Weights of a small mixture-of-experts language model, trained from scratch on English Wikipedia: a variant of SOAP for the experts, 238M tokens.
Below are experts of layer 9 (counted from 0) of a mixture-of-experts language model. Rows are named gate (a neuron's input weights, with its number), up (a neuron's input weights, with its number), down (a neuron's output weights, with its number) and show model dimensions 0-223. Each number is 128 + 24 x the weight over its row's rms, rounded and kept within 0 to 255. Numbers have three digits each.
Before each expert's rows: a language model's description of what the expert responds to. This comes from a sample of Wikipedia text that the model never trained on.

# expert 9
Description: Articles, quantifiers, number starts
gate0:111087152158122127118142121118108114139145113148145146161073117105164164133129094127147097150112172130103143101126129113125161118184149114138157139143121103138123095104108148169121109113189141099142185157134169134133115085156158167140123120081093109166168171183112113087109171178106136146108127161117136131128127123131095107116137142146089149124135087131117190129165105116124142120104106078139094111149127137124114128126096160129119117150171158113122151160126114135113137123140166102097137106143134128108130119130074126126145103125151086118160093092116100128125149139152115146106122143125112157116122126133127095085116089116149164124119142110070150131094122141132090108133
up0:112172117141156150116134133115114155124121110144163117156132141150107090152115098129143099120069139140098146108143126124124072133142100077108138146104162116146128097129131092099118138132120131127089067123116120147164118125105151151108115114119178111126082108137116178123129127120139094090134186131156110146078099134120129085142099067165119151117098144124135176124138139132101127161135125137126096139160191120181137121147107067107117152143057116152114071114100115113162086123133152123140137141131130149133181164091114101135130112095140126130099100139107107153128130125140167125117107111149157110112092110139133111157120145102137099109131137161139138138136135109107150111118
down0:120119135162131189148107108141130078119150150129107125131111152116096154141161144118146150048147132105153135146127155129149123145112112101147129109151147164140169102134127113143157116129125130115111138136138136119148176168103129080167100160144117160099084167110140149115084106123075190139154106129142120118109111113122124145104162141181121111123129127120134153130125135121161147097148109130151106182150131125100118097121130099078123127119129124133108076081127119156135149118135109144154113122073136095125162130135130179131077146098157123171123103184125112102110148142128136111109167107165127108133146106115117183127122152123175115115136104154091137108155163148109142150124

# expert 42
Description: Spaces before numbers
gate0:129133198118150141145108127116187129124139140167153150128102136161154162129117102112094145185107119131091155085114126130126086150123158082132105123147140114091100107117165157144112098137171131117121128126121173122090149139108144102139102168112176093114132114107125142149159163136135153100127166144166114155141150166138149135104141146142128127124118122129169145096148075176105159116119154136124101134129152165103139144126134117138125148111163142148132157165133144089149116119147142168106158127155100140095125132090124135159095124117108143171128148163136165105141103141163121087154166146099115176104149105139147141143092129136119110088133163138125124174084140111160139116099
up0:144110145124128085108135124139173128148115143097090164107111115160108144112120136135131155149124124139147139124095159137111091100116157179142127127112149111091096102121135132078141069077092141092135174110154163125115118104150124118132113175116171103160112162174145148142112113157148136114117115103122106111104138136123122114091106159137117132163143143144140096115158156100163160096100107115153162173144141110150153075126162140122173142118146085136105133120101167165159137131128167124133145120120120147153137120106164159111142135145113101176095091132134114146151131113125160120136077167129113139173151096133135112120129127099140095095165168122156115186131139115143170139121
down0:149128122093117107103142129139155109134120134106089176122112135129113085125144150130116148151106129139112099111136130157115109162149118130137121157095174115166112133114164144117124126106092139114108135151126113144144136152118179094126117136081139076128137133164152123140153154121155122143158156139109137107151151134136143101112176127114145132166171130146126121113138126108154094123133106131111127214095115096102159154152097183130155156149092145135084138184161114106114135128140120156071083100126115096144133101143116154163111126142129145172115143143171144133189103143122128131146115117140092114143123109161115153136166097122138109134075078129154085121121138103111163171097

# expert 33
Description: Mid-word pieces and units
gate0:138133123131141108108119158153117167112137155110171150109125122118120131171120119133138125119148103122096138138146147142128151120097153136137126143112144145141129125099087132132141140117147091133125098173120118104130089152146135112124070134079109064161151085107079080120131141124122145148129077117082152125141118096169124118137160152160096130132178157156136096114138126138125164141124158083120134126155136129128127118167163099133121121115109093155064152157130150168154145101129123135125085158128114054152128097174133113146153105122097124182101096125138173123111105109164166109154184125101118121112135134124127083117147143138136129144151107119107135118168156093172112140135
up0:103158115127103105113141125084124122148081134128155139110133077137137130135106139113141120141114122105124104115178109115103165154134129104100132097146116106114098124122131151155162103119107149145163081153169114124104084153090103096146118142133141110105137122125118129139120150135104104106122072115110137144134112123131102133145128112131118142148127097121144093160132084127107166170125078126099143121124160129065147125119132100140145137094124093118145154105066120155165128118154127178138148166086130125183122131133103138116141117143113131149146164143151194131125153133158120121130194104146153132139169140118094121117125113059083132133088163130124172117103122133132161069153
down0:091139134142070111142140096116107141136127127171115107152139166156149119147108135123137109139121168116132116154139149087103101150158153154127124133124169127094112111150094159136137161123134122137152078153150115143120095145145121140088122153108108082132118146127102126140127118161110162134119111111136093120119098108153120161154120154084099091135139094147127130129212163120130099123139146164107103112131109113082153105146168162065111115110107127131122131135130183134154140127156159182120133133091135132120108129149085106115138166117084159097129144123124158150072151088139136140132165126143114104150113137104076146133153120114119082177101119090122101110136121162085131119131